{
  "n_layer": 12,
  "d_model": 384,
  "n_experts": 64,
  "experts_per_token": 6,
  "d_expert": 32,
  "d_shared_expert": 0,
  "activation": "swiglu",
  "moe_layers": [1, 2, 3, 4, 5, 6, 7, 8, 9, 10, 11],
  "router_score": "softmax",
  "normalize_top_k": false,
  "routed_scale": 3.78,
  "balance_loss": 0.002,
  "balance_bias": true,
  "n_groups": 8,
  "groups_per_token": 3,
  "init_std_router": 0.0248,
  "lr_router": 0.0022,
  "n_head": 3,
  "n_kv_head": 1,
  "head_dim": 128,
  "vocab_size": 17554,
  "norm": "rmsnorm",
  "norm_place": "pre",
  "norm_eps": 1e-05,
  "positions": "rope",
  "rope_base": 6750.0,
  "rope_fraction": 1.0,
  "qk_norm": false,
  "attn_scale": 0.0884,
  "tie_embeddings": false,
  "parallel_block": false,
  "extras": ["capped logits"],
  "init": "normal",
  "init_std_qkv": 0.0189,
  "init_std_o": 0.0,
  "init_std_up": 0.0189,
  "init_std_down": 0.0,
  "optimizer": "soap_variant",
  "lr": 0.00293,
  "beta1": 0.95,
  "beta2": 0.95,
  "weight_decay": 0.076,
  "lr_head": 0.00583,
  "grad_clip": 1.0,
  "warmup_steps": 200,
  "schedule": "wsd",
  "decay_fraction": 0.557,
  "decay_shape": "linear",
  "final_lr_fraction": 0.0,
  "batch_tokens": 65536,
  "seq_len": 1024,
  "doc_mask": true,
  "train_tokens": 336200000,
  "steps": 5131,
  "dataset": "wikipedia_en"
}
Below are experts of layer 3 (counted from 0) of a mixture-of-experts language model. Rows are named gate (a neuron's input weights, with its number), up (a neuron's input weights, with its number), down (a neuron's output weights, with its number) and show model dimensions 192-287. Each number is 128 + 32 x the weight over its row's rms, rounded and kept within 0 to 255. Numbers have three digits each.
Before each expert's rows: a language model's description of what the expert responds to; "mostly gets" lists some tokens that are sent to it at least half of the time. This comes from a sample of Wikipedia text that the model never trained on.

# expert 14
What it handles: Pieces inside Indian, Pakistani, Slavic and Turkic names, often in election or cast tables, e.g. Lal(it), Muk-hop-adhyay, Kar(unatai), Pan(chayati).
mostly gets: "Pakistan ", "Syrian ", "Zh", "Roth", "Kal", "ş"
gate0:139137127116162077125079130129121154221207065093204164129157071155126178082129124164130118101093149148118111119137106106078160146153138079093172127132147082088146096150104114085116135098110115196142177118103062119145071170126129077078131083091095068190148119111108156102170131144160123106
up0:158113157177117103107080150130096072155158140095138122144131179119142073101107150093133133092122084143089179132158079150046072126133094189163089124163093123182164116161102087153143115114114167164086140153145104113123085118082096126082147092122122220160158138123145071156133103163133140130
down0:076155112142064108157136116173136091104082152093184119061178176170071093141195056128121112130131114138155139146134167154093076184078138142119124106142134067110124160100197122164140151146138173117187148121157160130171199133178108109160115147089144088126121103151144138158087193181127100162
gate1:126085131121141169080184129102154128097081089117167109131148111131143138114151157120158159111108162119089108128191091104085128165141154075222080095097106073150068148114126113166129075122130129158159110167090150169107074117115123126134147142173145074071119142130126131110131148175121082126
up1:172100146147109172089165145131138153151097106144143137127070120162063125229084133130146145165108156152109148078095105166119081114075145134137097111146133093092132158096115152067105100110085209150155130140097132160163122119135164102129119179088131167076151195167097111125161112066132176134
down1:135102103159112095145118157143145146089145176145187161128182156134178123172056143085167041149134105168156151080156170121173145129113062138169086062125151074120164144127089117158042188152137078162126125150194157170121123148127122149128193129129088177169141177105093054255093126105136131112
gate2:130134127142138162137204069160122157132146133096125092132120078145164149123134144164184101134147157123090166122114116137134128099180156172106144162092125130140162131138097155150146147099112083072117145132120138201138113140155122057151098100118164153161132089133122110134138144196116166146
up2:133135190156133123097128158227149148125119129133147093102142091130092131126172107182122138169099136079126113138145107131184121142178063115127117105104142119101158118108125166147141130072100106100106099104120147098098087104077150140163175194128072117068092104068147127115084159117100097139
down2:130110162128130148103097172116134120091151124157052044124207136088098135138144090109115144088164138125102150110165097124142150146181131089155178115121145145148132134102093132151144117132095149112181132115070104174134154106105126128125133132126103116134160167089152112127152135142195145125
gate3:075115152105137114132141170149115160185160107137125140107150174101121160110126141105093161135092089170129087170163150095133171123096181168146112046137122099117200126106114055101144171105129140049081104168101119128133104152082165095084118075159104163089094115120127133114158102135122105071
up3:125144175146122117079113098158169126141125164148089139096111156106121071099127121095116136131113096147141077107114088101178201108125157160077113130081123104146182124199040104082152183081111124147133084059125127106107140178123158124093095103119136178137167163069120159089101127147100199094
down3:093172145162159090126129106155140152161130173121164175113109137136182092089110075109146081168128081167118171128122192184134133131129155110080110051123181062163212141133139114088144132120104157160130195099101145131133136173085128121099129108115158132095219170124099182133139150136123136056
gate4:110146179189132129126145117115113108146106092099121157184133186137145173067141163116149117181104161126086121043123171096131147102141137139121117118119099161122054110095160097122081153144119094158089112082101164112119127148115088122101176163182043158127141149117095079122093125130120100114
up4:212085134091100131135120121111155113129104137109118149068096161137096140106165154049151133161100120116150134117110202141087132143159145130102146068138122133170091129085159113071206123141191096098092102104086127075114071139149079125129074093095109099139166118105100126086143131135094145139
down4:144075174134055107114204109130128121178083128111137175089132087111182155114142123135127156164060125045140141157181116118178122122150071123112191128181124212120124119119138104115117164145108148150123110171104151148136127123128128071128105113119153197156195130142160175143155136119111156150
gate5:093166101144142113092130144145074135142135139134164137101148107136162161197131167100130159113092063101153178170123094127099146169122133139105152150125143132175174092093142168133133155105131121152131127128106047147112153170153141101109201151144137121152119194111094160154174104185171110120
up5:188137121134078129140131102106146173093141088125092109114158130146197116135164081095141122157161172140193155138085098141165134101127149102060052150141089186196121144167166154106172170115149114124103166122180147129168090143157060085083105113143127144094129137147158095140110098167053096118
down5:095095119150107111067133120098083149094162160185120134128091166119083145164129159119113133188122085150069143107122130127150088081101147111110069147146180137083129173135092181082128147083117124057158076155150160156134127115112132133154126070115133179088149160181145153115096063142123164100
gate6:132155127093148124137125124146079127133065182123169128169100107190084129089096135117109114087128149140113149123136154159115204116097178157119108114131144202064118083136140138096107092144114135159131113122085153133136101127134141078113101096115077183119136130159113146069138112175140116065
up6:137097198194084108187117101124164075121174068110109109149083154162116180104134126143081115113162086077102094135113141122090162151081168108138109105115112104155155136102073122158124088089141122133153074115124151042151170154078155127130131086145147132143138091120178073158116126124139097097
down6:121099161178159082171052110144142154138092153084157149108133140074107169145130136169120136232148156135103141112120102080143198154162113140111178058093131165109130128160147117139193125127088077170114116174099154099175123151112129201104129125174166107109136081167134118170139114148166127146
gate7:201107133091127064107145141126113160115135150145168186116133103184117145166110087163167094161159081160136138194072147143105182127163080129137148125172116060121131101092113116097099161170194141121123128147081172099082143119156161120115171089156132130106155103157161110141130116123072172197
up7:139090162130155052128133116135108158157152123180113139141067143119170124090113160087123106165087131140137143202149114122094076159158130148138132119129181101192113164103120133121110143179141141137162128181173042114141112150149181103075131124188100115077153121125159087160103080165130116124
down7:096146148142121132110165115134189086079083116135143092110122143117141143113173128153112141070099144104155115119121167177130095142114159137137153103125168146158161143110171114124157111082155145170132188109059100145129158105153156126116159158148137132177128131140192114064108075135177206099
gate8:105139162193144131209076160146177138096117134139154163150141155044138132109155106120157090154178098184136152116134120131131101126160135076078099130083110158101134166157101122094098143072131147113074109145166100189182175128102100116158090139130106101118067146153129107156115131185099102129
up8:150173149125087173189128154144123164114076104116058107211088154109074093143149068067122138104128140125107083087129121157081122096170137148120104155105215097111154122112066147108098110134131180126124126188123152184144090122140160137120124062169081081178075102139157147124082117062123174173
down8:131108171127174091151137100078137107175145127125181127022082123150128124153185178140122156159105130120155168110114144121146150143161111116111183114093151085143121132112122188112126130150077043145130077138145103077152096131149147105173105111095155139134092138119117151000086115109079177080
gate9:179118194140128072169037118130081138102155120110132086130115117134093037113065128160165090126116121185108111125181115128095115104147085119155176123139095080113126138139060163118126193179121131181122116098145123122138111139120109166065139076104107130146099126116086134178146134129184122154
up9:171159166116106121148124159131137185149134158124174137157192167143135112101091105117153128069116072088116180114163113133124080173135138104099127187075144153113044133142136147092035150098081107175078125139112111151096089074144116079127137116127100127144082159136091099135128124057122186179
down9:138104112150134092106119057122143110112112102174174137106120121109118105174106158125113145143107127054124114124117126140150137089162104067140052101168148160123124153128201123126121095157120132127130086121083127114089123086187200223098126170125215092064131121128167118132099107123113134073
gate10:115149196124133090088112131134100126132106156136111176122127127172141132139168125124152141127130099101148139093128096134120138096164123105076130168168183123134110110220119104139119127173195108149142114129133147156051093182153101117092185073163079142118094134131122163137112078207123120124
up10:067165111132155111104173144131124136126143171089068123148166135165112080153144103154078176112144095142113175132179097078134105124138101085186117137119110077158120051120107102113148152151187070108196144141119130209126139112135211141098092083169143134108111102110136136123121120131144114176
down10:120113114140127110150117089153102191169127094105075103120168061158143143139154071166126124126140144169118140178121156098126115060146097148128134182121092165133148036122154162127104184073172164159098110157089134088157098145184128177112110129169164185187094046130101150081125119120102080175
gate11:085113165168100132068132117184061150180101102172113153134123147114132126139128054081152130138091193182131134091159108149126110082157120056113168111161127150143112157109160108144070170083145097175121137131091100146135082087137128170118114060152115119155124115117176130081171165134117144077
up11:141090090177117106077114126111123106146144158122199166147109144101082147102138138135143183118112146143149119115121122132128069118114098149218133114085146137124079106185165122113191127161129173126147142106082178139118113097068115177128164142054128115139123065088126121169088132164134071091
down11:153130200090121093142133158142223123113171072107141102152111189133136213160153114113139110229123141138130164121128148130117144147139077153117134142132057150137119130081109104156147131137110115179116142125156147098145161151139147124124098126105130098131148182120106162173224094111107140132
gate12:129081090157162159135108118197115086162103160129108133166094094072102186110180196130128175100158130102127116107152058171150167087149152146137149151142157111087088144185107058134119146130109100116110178080146078132129076034143131117123128114131076143122174144134112145120087184140145178169
up12:111109119098114097141125125131101163105109115177142066135112131149191136120098116128111139112115082123125165182086096035074139069100103087118145128151104143124119159127127090108124070108140117182100094147128136117097115132142100130073123159128155080173135151167055099096161118161074075073
down12:138080115104085099136093125162145104182120153170132094111086129155120119159123116078100130170161148188099158139077139076102112109113128111117119100122150145123059124142143205114126102156156120048164130103135069124098071147116137146165137146110154156112118153094088039151161146122126041094
gate13:149115087110137134106116145143094143115143170062053122097159140138089149163152078187092136187181140143132060126097139091155178160080126097113088106130105098160103129130070168150120130137148124026157124067120089120092157110126080130119162120146142191151116179130119104159085118146114120140
up13:106097050098155128108141155130172156180148167161123188090098152167084158104102183120125164172114167172140098120129160133147109107157085171122159143086147151072078155133102145100081141151132193144137108169139175094130127156095137175157179162177073148143131163171120167124077124075163170180
down13:116118109114149138144141118097099101182197170150182113156147119110168147143122088132159138127142148085149149134097131126083078112136156118074123117111127134102089050129155083165119107160024133072090133162121100175138145139136125110186164153141101102143101114105137046099163170133097147115
gate14:084201116044120140146099145183151117140107098129095188139163120093087160136131134110123063110114089095164167180128102102083112133095195150089165092140104112091131145112137082106121143128095133170162090120106031184124132197104182148103124083144105077116118175076104125155078105137155056135
up14:135080112111090130113120138140111123084107132086179090097083110160073070152122122141130112102122199136109117089133124102119149097155157125089086173148146122173120188175115152101096110166085160205110131142160094129153063147137049102111096128118047117143074165118115084114084067083134163149
down14:208106078143167129169108179119165100105167139106098130130129133158047096191143102142070139138135192106116084093119138159112120119089143184096093150144095079173161153053142128093066121168130119196147125103138125173088158192092182100090130125170176131161128166117106105118046138099100143129
gate15:103119124083117059141116167100167112114121132148167126177118166039129171090157092160146149143127128145105088167099169092147172125152168116187157124140147106141130141109082153199145136147136098121171093144103109166149154159107118153145177098168217143255102086112128108137164108066150119177
up15:135154092172135080112106157122102133074141175127150139148161113100146106115167114118166140126126115163120131137129176103137138115116061139150135171104184142066118141124147121155146135092152066176106172118083079184128133168149150110093147097102203169141127115157119145134126128067181174143
down15:164056116168186118115099124136072116096098163163105093157127122116121140151133137114136145147087104102097121138128169104175098143106181087059105206092166142088158128096118138119128123170093198082151129127136114157129152117106111167146154133159153104122164159115113168104118138112125143148
gate16:116116118149130118101157138121125140165139141168116147158121151121197069166158137121144168114110094112098108156138075066108156127159080138222154172106087085100107146104056132160184145144102113123139123156067084143107125176087106088108116144146058035144074106099145170165141110148144143091
up16:142182113190120140169107156187147160138143100107128143042112115155150110109050157156090101130145147120120161139170143098100064105170133117169125081114116141124098121134110140099105160135097132154127081149040126153095118127143146078128183096062138084137156102120116173139118137138074142119
down16:081102109112074109154090133131135097138099084158090125088062147115070146075111157138097115122121162142093155171086071151157118135128133044123128141158078143104062098135150126124105130099121109159131137147111178127165113089105111126125133124134154130083162128159090132128087085173198133107
gate17:073121147141088077117129116128126157180157135160073086159155158142070147134112128093186057212171121111132142136163095149101168093157131148140175108149063164087097086128049103131159125177146105117117181107119078134173181198171146075134049117186103115180161093144094095144125155125138149104
up17:128153121166094144160144108132158073044131173129145097060114150170145106186125130143097115145180147115121090153090086097162127163127148122114108156136140059165119081097127165104131114108086141065162142119171081109139107165134115152116137182165133153153145164078151071117226117132137139114
down17:067072172114134055118118137133094162182123097121153098112144120129122091131106081133126182138173003122164104134136105100086113111157161129117161135118078142154145182107120178107138178114106164141131127144090123121167114139131134134129122102211126073128149166140104104148136189132121122145
gate18:113169121080087067148099136159125172133076097111167088180087096145080083130114078179224111145122135139104132146129155106191136131108101154150196152070142106106102113163067121134106125134124107170134088131083126154121140146144094104190108168124134187177086124118102129174119115145198145160
up18:063093163153115135161125122112129129159119094101120161090160167174163129138115103141117081110141132140119120088123169124150120140154124119153145115115121097158138124179161115115145107121195133102152179165131100128191156156143107112198113153084154130200121135142165134160128138150121101104
down18:119100129170159123116125112130167112148165096123104116194140167041117170105140157093116148115159134107128193105104105119120119209150131182149118170206082170162104138117109131121100206121080143093136145161150091110101122112112131124081130112119116100116101150124124165097046078192139091134
gate19:148163160114165175176123123165156121093100136104167121162130060117142071118137082116142116118127106140121122096102154118121161135080163139149138127132096132143116141118090149156117079196117128056174139118146118168100109146120191064078075109146131115135117169100221108204159126094104136129
up19:116134109071118156138135141164096165156166124149139170108106127211109123143143127133104117139112135084118100112092174112057172113140202066122096138120106147095155103129173119087069178082145107145127204096111144113184100110141172087135119131131097103151114093112140112113091184108105172109
down19:073127122137087104116129165145139153149126136151159139109119161147174111135175088121113120125118083112092143156140159130130135127194151151125140146126090108135127122109158110126159140113107105170140141115114124137199163127147115168101143118140073170166176189117187095165076201097141102098